From a checkpoint of a small mixture-of-experts model trained on Wikipedia.
Experts: 16 experts in each of 11 layers, 224 SwiGLU neurons an expert, 1 pick a token, a sigmoid router.
Training: a variant of Muon for the experts, 381M tokens, 5820 steps.
Below are experts of layer 7 (counted from 0) of a mixture-of-experts language model. Rows are named router (the router's row for the expert), gate (a neuron's input weights, with its number), up (a neuron's input weights, with its number), down (a neuron's output weights, with its number) and show model dimensions 64-127. Each number is 500 + 50 x the weight over its row's rms, rounded and kept within 0 to 999. Numbers have three digits each.
After each expert's rows: "mostly gets" lists some tokens that are sent to it at least half of the time; "comes after" lists some tokens at least twice as common just before its tokens as in all text. This comes from a sample of Wikipedia text that the model never trained on. Tokens count by the router's weight.

# expert 8
router:596384470581487517449559387472507456498436514435533501492491539443534498467472487489468549507623456513535491546518530454523571518595476533510608520554520437556412439476499503516471578492528523
gate0:501517441541497495511481539448481490477443559576563461485471434480488419544483519462442553542537538526472513509519585482473404547526560430574486459465485406455462342459495482496432460491487637
up0:553509511457530452452521431538456547548518495489504445448447517387499510437524497559541467521494484408495518507545407476435591463480441480480557570509519602549585519528493552505417554488502420
down0:497422499581504516472436536465548523580523495473598651474426555514476491405544422507508540480459489491452524572524564506601392545591499457523459472523478563580400444503464410454515605533482514
gate1:452425575529523431440533493453526501583549538565506530523458542399478502482503489406472545527469496564567478458563466434449583483485450506572479416456512470553420471480448473528558577560544551
up1:517565537540455492623489543491431473482561634501506487559475593504523503439468393516533526453404457580448584505435487521552406493500474440491466516534519516537529522426507508550517422499543527
down1:614489567448419576548513492523501521627467559481531511598476547594502493443506531522401545539440520514458412414490456421493474461511491487482530532448497497533543478504356440553506452460543524
gate2:508541500473464469533473489537510442507394512575485526536461555475498552468319521499470603439505429568521490501490446501575414459454545544480528568479476548523551510489509461489503562460416473
up2:536515588568502619476529481534526428435432479503398510542468441503414466397503450503554447445559484470487546498540526508475479439447462559553521533450514506397601483558536531463515513470575485
down2:376522577478531489516432580538461425468500480561436488507452527467577509450507520541605451427493389528423553488474525585564529522496367503423413527477408566566411471486454475466546481481521475
gate3:581553541601599544453518520524555480491510419452456476488556572525464527405429455387411527503544484493493489574522583444548482435441495524565545620447498523449389415394462480418476493469484417
up3:478457553398502452410520461454381527520502611519466503483477504502500573571500424541490471506480410512440540449584433492482407491529503480471488525529483418577578481552429456516585440508527480
down3:489487479481554469447514438386465558499511604437511484400560494604471483435551432459537536432572578496550497484506517553530538491455438499570548490448442456541473595530525460547497529455491499
gate4:443512456522474507508506497518529475497548533470514485453656531513390443459525557535481492475466454524475490510516507463552475481429559463483486546495431470491473424616492503390464584477465551
up4:451492575401462518559564454499569525530545411546556452521489504450460474562524467534538503455598510482487608550480409572532452494501559469509600611481517654626485479515386553519554522518467447
down4:490540488494547497517522527526516497583537530572452557443577527559552503456530565516472413501576555527533443425590487504430525426453507403450535517449435467501474541511556429501520476470623479
gate5:555461468501495442552537510491505520573575475376535503446458497492497424513496393512575515549616589516492561460495551450609490539522493451510576552413423338497513417472454504626558541427424555
up5:557451473440498550461485509492430555591543538440539541520491476370477476518475481592553474523572552482549595545524455431535482538533470442471465549507443511419525511447491512588485505452463569
down5:499503567554534548530565485442438539605516512486505474427528371537469464504527479513465506409519497616388598531492529526503410583460535499396351550483495537463501509480487497511393559467534530
gate6:493375484536522389519494531461483528458496477497402447523443455522416521528519444592389542455487434535484420506523533503481551492530485556500532528540500449606541521562542568589485530434530582
up6:458518509414526544451564440456477580588425567504545441533476504520443537452479559501512517567525406529489438521497493476523585550486498516555497589553532522436482493502566587557458455490441656
down6:418488453439472527401474517434527423596410531466465576525476473381509564415547520480493512500554454569565481468476456527472561539580561475504471492497525430467489429564512475382523409515430498
gate7:517513511547398486537552576414516499447532482478527487505451489503546539423536507419518499552529498524606521563449470439463531504527563483471397466493538514508445474585473479503468474495646439
up7:481469491491504464501559555396552465346477426522535498463453469411533469510579476531424544520475512488447647510514506535421437557501583515556400502475430475497420483457503403476543509488542442
down7:486530533489421481521476550476454469443551498485529462460436478558480502422613466453534444491480505506456511563483493517472562475497449565465475460500588585544495488476514537588469557441629533
gate8:517484521437464524589496482581523524573495457469493486507420493484585449402621512513538422526474438404416498442470581443501474487502485456395577512418381607482477537452480535410497535439510425
up8:561462482462451429422482516532529453384407433506566504511422502417422501523489511462475483477460621522479431391334492449505556481501444438509426472522520486483461478502516504489535454493403474
down8:449517505558542485435526357591453463498494462520543418537469558418547443509504549523625541549481472555514525428491531522562496529441392541439391579473429582461448495472472465444405510459472418
gate9:589578496544385557459542506354501534548556561560546541515407525529482448422423496482491535513500556526425486490478430551480496551539521477449592504470585524580439415441539514493506495384468467
up9:461586526427425573416548527428539528489587438576450525579401482491473470442422595537490495517463435495455517501583507505453508525498520537497545516421514555563477475526483545508599472475523436
down9:513433548484488549459535511559521502595476549597484518474470487448433540497465517446481485552584404443527576501426507517525452448534520506557521482410520524462473550467485565451481386512486406
gate10:441552537617467424457556569527515417434556468468388432505586493570439475472484439544508583441594470494474553503588484392580516407495436493535519467428506536491585507498581455494459503426515520
up10:547533524573522481479498428430554521486444454415428448494516453556554492476465551593506473477506517476527503484525505470418507566554475511549486514511580529523466551503564501517485464563543465
down10:553487451459498454522497547420468519514471448517542469540512617462522510487463518508499495584572534467429556513463546515457499528558472444559548504606519529524552459420545424471526506337508484
gate11:495489550572513501593587438475538459572475478499482512400496502445554477498440445499522550458547532504465536507539483520527503533594506508498451588525484505558423507433439558535516521512552493
up11:448471479417435471493378477477465448463542527488457510491445569585387581505541510472532469506427500466535569575508478447473466477491521478472536434403551503472599407531538392522344415534506516
down11:469527511503473485473498559440487535439448467520487390468459489492399524506495503537423522606459623414544515546490436562527527493439515507508590396389498456550542577495458527511555564475512486
mostly gets: " (S", " (born ", " (M", " (A", " (B", " (L"
comes after: " (", "1", "2", ", ", "\" (", "a ("

# expert 2
router:486512423569553508575493489534527509599520566442559586425515564382515440532495460511628487474550607513452592544498498497474518514468563525572644511445431517577510463552480461353499492498508458
gate0:499515547489599518461513486519457450467512442470471517567539515352464522626503520464433478463439362498560580445523591492557463506483484480482491540515561430509452504461440561503492529428522544
up0:517429527527476404549501554523560484516502502514510509581514533458495576596391479567556494476511493461518512490534496438478484560428559416601543536586511480420517476476547493543411592497500481
down0:495469492476500590621487581587556622519505452584569478528445478495572533477461482568485567517527409550551575485476458426531386571474565457467583453619436494462473453470560509471461556548564487
gate1:511502469512559532502620481593437558518417462484515489457387562479385454496465430488467508415500548550522519474528556463477448575491560467390443512580503471508421526495499549536526464504560487
up1:477396527546574434544506401509535483516544471506554496501419551532448528460466348549582548485481461538383512505457531429535497495465545550537501537512552427517520567541499553538504472518583429
down1:615500443545484505522517511495529461505449494602480475562420473543448484546487452584474532517507473581539473472489472539457392490556517513367538445502454575428500599510476498531539536502534433
gate2:579438432600442449602519444475535497569588547582557489534529526603468460491552444506406417497420491537435583397478473522479499557507547459469501611470494496451539544466493600427495603541516549
up2:538494485620585534536598494465541512587532500488552657499538502480441481415571513505474479414512554431428534567510487537546575504578470520528476517436500476537432499603451474481509456511537446
down2:503527500522495478479581461526511432486412474402566409410528485425514526572472519613549521508463486484481620609440517531483456537478393568542388602513577533558481563486486474518570407534523478
gate3:527550531484471565353428558472497580507490503530589487529453541484426428533447467513479501539562459453553461504451650588480553426602475445521510463506599440474561499584440507565523483582576541
up3:576518515556508489511545521541521497573490501446451405469470406450509525450523581500542460536520480521443589393534432524467461651443553491472500546520429482571648521524503501523443539538540427
down3:545462584577400575552579503414511518503499500456529429554390497541536457457582551478544473532533477547497410482501513447570500555488569489492486470504509586497481516523460433478545577544433443
gate4:496488438383498420544608459384540441580551388531519414434540492513546545478512452458519560451482477495524477548437510511427500423429465575509615589608510574433449445464528551510476518538527525
up4:451493503470457551408500660589488519370458458482460548445507533534448465476503510585515489512535423604446485480563467547554517542554528529390462477501494493515524506485563490479497448438503524
down4:475499558530471545515552517509531562393484487570560480514428548562495576405553467587513516559482456504468548493528462493537442517485528458541346517509542461521405437552501449561388510536483518
gate5:490494464528507559508444427527390468556462459487512468487450534415529575479464557451633494467531615520517564494505481533541537513437602553512550521521503480604514453546582555419529493453549380
up5:556565469526510513463465548411513399563525498571499472495461390514560405539564519584540435486377481495487556565485432508463467490556556558475538510440492562544476412447486492451576516441562542
down5:505510541510541545600537509492527494644471521591518501446511571498446491575555620517456511533524492426554480428374485547509539530471484503507483554424461475512514451456525479530507463446522506
gate6:503515414469506531478569562491500506546464512482489498504525538486525539517449549429554469516580527527431473506502498529489542408570568494483570547524521593511497496528435508456549542536492436
up6:505511440487502492440519537400573446567503493471483569454475540521501501393460551447496491547517477519380452554553525449506478461521572522494447583436485500571531514524465574470479536481505456
down6:435498544466442439514466551566549462519537466427438546504608464420496525487431503556549498543556458454423474552492522485533470495436544496523488521592482535521515424458459507580540520539456477
gate7:522459528447607451454448457536446511521538467516471508453564496463564475504548435540455504567439496591493484481484516553493525520494505533444453555421497506486538555520489504482405544491430557
up7:472503516482432508464523492471552500508539521487489380498407398540430495494470433422440493448533463452518519463597406565407457470478458498631556429409514550528481536493467534559551519502441497
down7:450527518452539456591529469425465471542484515437472490541598488587536521468477499508455547422471499498588545536558494490434478451530428517459438575554472502432589435482485555586447446482595369
gate8:480470461495584596525524510496587481494534482485530577483470560473445538477527466493527504499517513528496496468468456601503547593435514497487478506522520467539590538543396466451530513404458616
up8:515490585499428488483430495561414555455452508532473513477467507469539391488505538475467451580558425496563492552564498436425526475598460426555539468546548499510456497464567553566556509461576406
down8:459507579539460529418527538524552453550458484462465605508477440540485564486489576480397511478506498496462568537511523485517440356483550494505479524521553483485477445474463477487522506426486549
gate9:551428518580515490487473558440547552493460548500577533508447441514494572384551522546492496481551474447553545636495428462513478555425488444503542541525586567468560421465548519477516464585456566
up9:508464437506557602524573506486548457576453483618577465593508554496488499367464514403452487471519549482507577427505498525545487533574495552473442554486553404557475490488425478448486515552486435
down9:457591530615565505605500481547455469468463533538500460493471514522562427393549493502493437496458545434525499527576489512372547447525473456551474494470485517569396559469540551493517527477530482
gate10:538560533448477603489514497531444502516511483422535511421471427545543439432616479562491429545497462508509503491383570554505552461500562527420499514487583448524497491471516491507433540440439551
up10:506510473613558464472510532536467463499460524543541415532477485546440516481459500474515516540453478409569482479443538522512512480501605437519532508381446494482503445490535523467531375563410507
down10:502471452544532507458485487493492545472495453437470457542488466447492503562491506535540495479525516459497543357487563503500629470449562454493528454465461452529539520477517536485469531539463592
gate11:469527438526482414444560555537424522495442483349547507487480435512551534614455554540516502472467475518386530514489426544496578446518372519480494609494502474461517544475507546507476455517504526
up11:449486542564404423464533484546521472519538466498458492477603514556465542516446565515506412589480508494570528482548445459612501526483404438416490489477547466516436524561496542536502420460602513
down11:460474474569545595487539485545413502542468314522455453461486489531521440544511520557524445447447466420551567498440480489479565553460536482582537558555544519432489451455567569480473492446437511
mostly gets: "½", "12", "14", "13", "10", "11"
comes after: " | ", " ", "| ", "–", "; ", "2"

# expert 12
router:508546459540457505595501468445524586426535514509489514511505515522462487471523462513540432537556561618517430438430423527457493540505522510474547626487500494462481419493497430449488544475592481
gate0:500440434548463536526418508481521511507490568469566457538469532581534521526466506511427441531516464394563530464514507481495481582550468527485589527499564488430513465459547494449522511541442442
up0:459611503523476472512490536477461510570484605448444462511495477428475446525473447453544530506479450535547554613466388450436445506526371550545496509425342465502525470491515470492446521514480520
down0:464550556493554535453520502454494442536539524535520530464492524430566549458523450610398543485502471535514532505491515575564415434450505469482486459585445429527616481545488488510536512484551436
gate1:536509515537542529437442303491580455501440492451514542533476460500447566522543443550467492549462461533459547570467508472486482580515475501486458454507473563571539462372528488504505443394427453
up1:574503555522446479565535583426397488466498502536474486460511569475570472520478547505475521439603502602551515487469564517526562496510474442405506549514471486345569454561428519475540508557556567
down1:533548559575492431476531482528582511597463463514470489458506400541449545492400469535557432594375468451452476522485510550474390524399470463473470560531469496528450515483451414496483471552404553
gate2:458458515391561468506499397469529545595568530528451361520466508526603576491539464537496486519603533535541511564563482497451545549508537573443483525429522474568493376416430437511537554452589459
up2:517506469587466507523482527543533473412449552530554558552555488486438568545465605479493514513558429512484491478438525573442391422555433472530564448560521534510510643526457557549427506458451542
down2:547533570476439419501502464445524451630548489447479511452500388490457518503473555526501481577461537476420584593478571509493408483600461467522497519410458553508545459417423517413598509532543511
gate3:481491440496468562598439599520588475470483527407479489496485517520503490572581486490513535556499577543509486468475439531506441521531428590453580540519471464496607477506441514415584515533587484
up3:518545498397482498504473577408491525478540416510570513570516542499504601534564527449423520460458527530453566500442530535564525485515477468617507452456453510598449510538530523527477502473429528
down3:520495469466505539452524507542512567497577550488560602455495514487461414470471586454552581475525481537531533399530484525543454519582605549518453504480554403487469564533449514459434576487459451
gate4:513565507538488478558540473452520572526522504480541442439469533376466523497523515494634535570575512508513487459560460524466424493499486563436575524516457344516543491483619505432592509462599496
up4:553521547491502478564522519488575445461514507469484542430510583462491510500513529561493533519571580500444454508500499562566497396525449538523537502489429414514501515495530485517514481369589495
down4:543453508550500521508500511394554504414457517481540545460550502544533480532482476503566479569533455438446544387540615433531519518516472604569509548570507472427453522455495543548545568475633540
gate5:571387466645462524524480472438533492528520525551533535500531510621443568489581535476492557496454514492445477498525516595537434510472540472468581601467434627539454501426442472408507466486507552
up5:537540499570456472497462452429440519424528450484486480565454546516431480427497531433468472406575463551607551482467497535534511596444512570494495528540472496540577531404471495511421480570557583
down5:433583536411547450501508527492522477463581442559507443407512513473570571548527467409543462485467528555506512491476567553434488420553385585516583374456513492546492409620499576550539447488489410
gate6:438477460530492541563542488559562426524472509559421475456547572534465523438501478579562527595469535550480404508534486538569520532515607419543433436502521475453428457469453461487539450481538529
up6:452499576475490458391454477492536564440532562489486483543467566469500557499562565525499427465502479504603455561496440494385592415519528489534510583485497566428521501486483455475418514467481472
down6:530537397563514453510508546519479596543369473483539516447553457420458567524603500463450471438446581568527533534549541461523435578477510609516397413561492424491458457517480533542498493411555554
gate7:391473446536486477506519448599494408530449439527571584499440461415449492513536504529392531471462473500475569564560558468554476525568458534480522501480498570491525454512483472538504506490460541
up7:495612534488546434451470412540506578485514430516497529449427518449388522489557448502482592412562408487602648502592558519510474536483378580455513486599522494455517466471427444512556459481453562
down7:480511571454412542474485487451455527499468466523448510495493470428519538649454470439603575479535462524472455421440521513407460477535513415486526506423517428425536492597478497500565553517456495
gate8:478624558486539457647524504501500517502578540549469495483485526447469510465509570489470514487471534466551583547491399512541495524417518567438535465535517517532558474470564566510572506481496565
up8:515530537529515574419523508558576455588501396473555508478510485479504532418544497538524511487570533519469478451468510447381442426554590452551486478544450478429484558528486532421572552470601444
down8:509479623498511573523386567433495452582505522462524543558557461464560514534434446488574406473545574545463552471489493537489485503561588544504404478484569543487453497468505437522512519490455443
gate9:484543459529497513568435415527410499514483539566437522403508411482499446486490532427530430573554544466516527405500500512502474553633528569541506547521524547515475411489526519453541493445516448
up9:468469488532499512443586586486602555465476489412486472515487447603443514499443524558471404518589511521469477449540448528412594531501499447506534540504464517549571546555502481552532561537527539
down9:510487501442389517504494458546487536485499447451515466473454450519481452486559439642450486471495447577528518516442498494480557552497653493516501508507426518488509503540494444533434482558520468
gate10:508491532538505592507438565417500471468502406473419523548510489403473483482478417549440565496527610488544491524526417525572444543416500506545552510469481387505464496437507506493510520513502522
up10:458483527525513516423512442530446468477556475488535457512522514550504475494551527543519530506463460611448486581603553646490521519518514534503513421547568541493483466442440489493433516590489440
down10:530453531522476488516506486522449394556573463436514497509503513532422456495508538482423445490517485522476416574476508575432502536464493463513534545472498453466550575550465473490464500475472515
gate11:455538477442301458512446470408562563509636529461528538514493436487464553476581486455449419432434509619534517455472514437524464538540523528472605522521418458493550547509530448439439525459450441
up11:473524506480428560576429391434543478507527441607584458543519445520529559371390533478482506505494597497598515522511457529557485588480535550496532402469614452548568518492500457478445530464469545
down11:540480578489418438408466566512475596492443458463491514418496508470553556474469553520487417497521459436526504458374486440540509570506518552469543531420474411575405549562435499560460520495387424
mostly gets: "| ", "andidate | Votes |", "| Party", " % |", "Scientific classification", "- Time zone: UTC+"
comes after: " |", "\n", " |  |", ")", " |  |  |", "% |"

# expert 11
router:448482481516434593573569444551467520531456542464456497420463460527533480501498570452529577517630514539530522474451418522534512559514571420593550480453419450578443425450493358514567512426492490
gate0:397566493503458515427486514532460483510571411422422478456510534504478567464455458559568617447541490506511600511531445559580462540468500524483633446530500578496534595465481446489583456443517469
up0:491539516462579463470461573563552560598539621537518359469430552535508499470518497466500480557576531578427454523499630521472494387558603435521389471495464401529459530570516487559439576480496531
down0:535537511520405514475473533565485475514466428390489495487508489530517528456542484556482504546582484499520415605427584486611449454499510622505461482536490503510451552533497502448593460468582483
gate1:516514437459458392568520498470491357431499440514543500395485504445424506514486487525466536474519424549629553441515455497526501484365494492520485495537429492478481457473531539491405522485493513
up1:430482466476496435590460486408495541569476512439492540490442479521525480416452488494576508446417474465519533572471457453552545538546464418458496422454516500396532507539494542512566479464495538
down1:497509471417490507480599495553552551563506560471607464487455522502487500475505497514385461517434542404555542482554473462527510610501560507537486460465583568467597500471440501436532498518513507
gate2:517512566526549600422478439485512443525483483443477476555452482553452582542572481464505570511577453558477497556513479594546454528570500499468574542490499503517486515468582519520497522542457531
up2:518467479446476549482490545467474501520502579571513568429505527446489436482468514540539507439429505405411554431465573536500536504460569504453466478398571552561460473450460487480476477529451523
down2:464557527499524479552528398531499551456488496516510569496500526557492448460473454531518474443457527585440458470449432521494535498479538497575460515467483515525429433546529498559566566471408498
gate3:480600435572478476441500533491528518585563522450373449481514514479454473473495576457444594509538516497538522482499442470477492550514535414434549527500457595556476548505498436394532450478473515
up3:546562609528530543554461493469525437498479536474515468466532497512510478397485440605553490511479561483612529384497478417529513480495366495384467552411420521481483503484425507489477458455478509
down3:481496458512531494550435548402508457497482401562521331498518512514527470569494566533526485417510553564504509593443426486506559494475452468527619520531462459462523594580470509512496491621485556
gate4:500516488492476551412492548417457427466423615520506487421538569518537490455453516459436567506560637540508466400349504490517446520509479515476514489492472483532470473507524420534398493483468470
up4:522517490494470547509508459488621480522483484401488531442613464577499450423532541552554510479482569490525385549443481515556463594514469456531622531444494432527529469481510469497512552545515446
down4:582459444504543410469455531549542598502539556531530470512461426527405475477449439391458431507545518377584498562475391436470460489489434508503531510492425440523475499505503539569524470473406508
gate5:535451577533412513509586549458474437478497557467469538494462354588354466485491520519623529523492512486461470449439526475494556526497505492532562429517495488526524503471437536625508543458518468
up5:443456463559440557503545499418418470544501471550533483519482554490452459480511526460521486580476499403559525575403578449467566590501539494455540536525601503596542510444540495510446536413569494
down5:550518586386538434411531448634580490464449538516499531501467477501545554557449482442496526445494510389527485444521551472450482508444537376538476415482482549494485523544550476471471575472468459
gate6:502482557503500524482497544575484565509468462468492487408515437494444457604580543542621484513543489506473322510484474469501557470541490407450541560557404511562520464429493477493549495421540480
up6:583528393468590474486443552549505526549482542452470477564582540574590575487540474608552530498486397572453418462509485577496532548447501494464525479583527457520515509485474476458511526432518440
down6:468641523541546555503556463495595527500466451455498473620527553497542503479436530432526467542500473532507543471474535513407452530521388525483406508412454492465473571401532513481531488556555552
gate7:501554518568430554504550422492454506539524566524521541527504404481517493524475479489479471505486537511440513521553411553466489531520447481497558530465426467514432481498534459418503494547511550
up7:453546561494526493492524562498428447454336526439492488380523450545435534509461479445481534485443477471475488542509638468477556429507542565478445464527496556493509493488541429557466542576547492
down7:465534510427566527486458526447471553443449595521538519451498485583481505486535468331445574517438524499581628522530497491429498476512487476575511420516462525557520487466454471548434501477540475
gate8:492462493560500489558573493486518436504504511428422568477615504497531446506594520499453519552482525435523561480463524575561543479444590503437458503507536513517538558519567441587583563470462518
up8:582514501464463427480462492493520520503405572582560578537540456460394520517497555549523468539473465510359447536379547421473479476532533469424402494479538470439488512527539508461459517555489487
down8:512535481532501482424529516431437513480589617345530557542519455463551476562491512578540479589467474428465437503553583461504467588469628466561400457449513503545585493580486530581495456548489449
gate9:513495429527537428519507441437443403557510645567445528508517459511339490543438435556451451524581611462550523439399490466487497471469589458560549496507400499501513502440424539487524583505399475
up9:501435500431447513414528490572581417472438440446471480600562520500468453503459511534529526486473506520430491512481417485547428472459606530587476453552463483515486519495517509551465585413499397
down9:524569481583606478535533481445498476462559536441464476511510456452519572508399439500416453515457526499547472465531481515483524494560584485477576447598557512549541578435460539445548582460556535
gate10:564494587532577552469573547494475474558491500466523482422511483536484570496580472487543456520518604590568469511407545484531451500490544451446448511496536506489507438461463386493512526503486461
up10:486498581469536494449544495476502508512474438499508450470515443534578597525552493510472551455451483505518512492503458493580454580498537498450505491421595481465469501435483456420501474475477491
down10:473530521464496481509473493521559511474445575453368561446484494571439509460537522447572453503545583467474534513512454564532431438446518517346505456460475383515499593452527479577601496493549482
gate11:517591454515452435456586468503500475575491527434490560529483473592470497542460533448487468483614503458548444485498477496527439451419562499457549562531553502463518606446490508495524610441434493
up11:436492447464438411526540473503473551564499529532469592419608394487497450548589584504524428573500525505577505470538491518518507465516420574507487438602542423541524533432478413546486578522555496
down11:482543529464500514434456538498511498461513490513563423456536440530487460451482489529514472502519469477426485443616538519504588532594463499544525462512498461515477409643462499565491465503574483
mostly gets: " \"", " O'", "\n\n", " late ", " co-", " mid-"
comes after: ".", " =", ")", ").", "s.", "\"."

# expert 3
router:494406445550538508506542557515459520511492518467461519464484498450496572587508522494494526455611623531539435528502488534449584572476480465470575542453501466435480472509465468443538492576543409
gate0:437536514435538471482484471575565515432488496491568438506582433571489501411533457496566492477597550620516497541524471567486538541463470468529557451548556436702597443588527454456530477634480540
up0:480532522517513524444518413422571473559525536506477393516523516558369426475475404493544504486492545564502606473521454507499460473481511472476532528441508523480582482450435493479453584519447481
down0:496434453530507527410495477473495443506565428488552409391508464541416482491522597532501418459497573504524504460477512473491493503579471562461541435498542575444511367509529450463608491686513549
gate1:489475420472449580470468454506502516417553574511415507462437452460549531514467475480535486480437556477521419475538510414570529508505474513496525524433555489452502417502474481493452476499531423
up1:424514486546477566447471571516504554471609557396414482451454543589491528447546479487506567493544426551467538355625447510537603500471471553394540524561502508525511557417396442480532530472519505
down1:491453514450460456523489478428562500544465445512566485511499565484530431516521420514421499501495467503468490505557579500456514439514469473536501406558552531462523553477462525518524466512417512
gate2:450403475572480568573473563523493499546493524431517570495592484420462477518498575457442443560460534504536466472473569577533522545422483491569511429536562473573443537543560452494524594497546413
up2:444425493524523592446439511547561397440507413421420597492554433482443494552519474541445508568484593388616503484458506535461455480527517510455532491455499472517429540590521449500538568499481585
down2:576495464540515497547465469493486457412563472523478476493508529559589530538486457456434550441398543512462518573482544540424474519496531530467444457379524498433487508453486481533510510488516592
gate3:418458500569526491524480467526554488537472592385531518516426499512428426500549453510524450628500491429481463521461442505518493500510437482464452575570438541474548495574476540533518535504519564
up3:480425561560531535475505588493550583489521507487426450587498602522509519436535512540524491579541506424611480542465466352511498493499529527469493526576438503527576489561433532542512545448500480
down3:534535461496502544574412485555565481439431578515434460501589558477502554579470516475517503512498473560452447453524498433564493427473337485481598497520501572474485553499505584577426450572467575
gate4:503477455499450466587519465470491487510529485413527482422537541506570483438494506480510502532529502578515442418478563501553387462449523520510425584427396406512399444447435619512502479472431473
up4:546527505512483641459507499471461478503431525460518468505555447495509523563554476523512472540461532518542603555587476565501527563530497376575582449539544515468543523452489450459500495481510545
down4:450478468511470490528406461455428510439428477534508482498476563453445490475485479569404477445513543587503491450549523532480483483547516397494425499601499414399479541548425534494480366548463526
gate5:529497574518570503461567514443448506463421543486480512537556482522462427455577480400437476569514474522551528473387503529541580486598440461485506550472468446504471434474549503396592482536529395
up5:531546511522475492515546537458522458517363530543480433565470485481468503499481579483473518560496584542483400481501525447527555503563396438505458443562509529516504505493485588466555510509480453
down5:369551430448621515542481560437503581510576499500482498381512515460547497559476533491560410485485505489514457482518463489441474467520584510508426463539501504485404572499542576488479484398438589
gate6:509454430461580469452474484523518491456534468455512545463449500502513480510405484557492540521560554442464442581528534430548540549513496385546497484474554541481536492516637573509484480508394491
up6:480533558519472499583543518516566545500522586522438509441548460492441412557527477522468480459518434519434519491517529441525469484558634586487545642497476490536507515434373385460475475474608388
down6:505488524553560460519495468545562526438558540474620447571536514392557503432601537552509467450426588422575507506486548492425499412518442524543431469557541401530495462478521516453444557445531587
gate7:449458578469515563399362525578599476496491517400419468501502497483508475472442527582458559499514531424482548468508460484529484521605418468428450500513497507415465536422531488524484490533601486
up7:413580495583506528527454508593523420457428535487422520505474448537507377538519476468452551500510508437493514617476522449529428545493427530532462463454410485408498550483487455557531404488492515
down7:515416499568449455496582576514408513611577422550439483453564649479613466521516448596440551544487476419497638508451440515463451588521534477552648429558464500551470502499598517474487551479473486
gate8:499450549554505495445614497441461488507483513526560525485548467447497539536517456464559539500522598536461511441492589520489487522517381562522547419483523480486444617438542570615470542584482526
up8:501452484549504517482419522568468482500491510399474496515544433499480519526461493578471415537441519527504443501526482545508458537494422474540511473533525554557500508480471552487503487638639576
down8:424582477462499535534457453488420387429498468560537441562461505524547487474462434527515493594465514485539512456508542523548392471475533509441511565491473530538444454415541600434552495490451602
gate9:496468575437526522560476514433552472463506523455535456519436535514522552457578557495576486486539539517470486550490455538581522504471454537494522636481550496547537496569565453483500439425471471
up9:485417437535567518555473486478504505640505480483608592530414487516504529540486470401605496477518423458533454469580537494380525452507475464502524487455530552516495615554497503485480389497541507
down9:521546554465436538462512523416468467498514491597502550470538521551546494462394519511429493500596388565447486428502443484494568451543438504587472461527411462550466522455616468535450597508437486
gate10:516453548513510498402464429523520510537505514402522522467527513515517477534505483525564508506539536465511548457449434458416482469577578469508500441493541553475521529505507527479507482505501501
up10:523422513562557523355510483511495508519512565384520554436551461512530531584522486512559546485470490417578506540458469498500430495532566476466571485440500457425538495460529538605528509558523590
down10:601597626566531526519498486578546403483495559512462606527527551646481520496524446477543478424441544518482490472503460508470548544476415530552652552429509471537421560461475551455490456459458473
gate11:605510591466520553422466447549504455522566506531442527562493424571511474496505547509441577534566533473455531531483517441535523523588404492518580538433548491548582601473547487531504409423484480
up11:607446561489502487461540506467506459527480465545523543471446387488422489683504495477565606429556396507490491538529577463440506507518387439479477405452536534484471472461505496455441447496424461
down11:385522457469460436536520612466585477494448474489535474580509507512506501400521568323589402521423581496526393481443497523522455486508493492542471534496519471617532508460486512574363462530567498
mostly gets: "′", "% | ", " | +", "°N ", " | .", " / ("
comes after: "0", "4", "3", "1", "6", "5"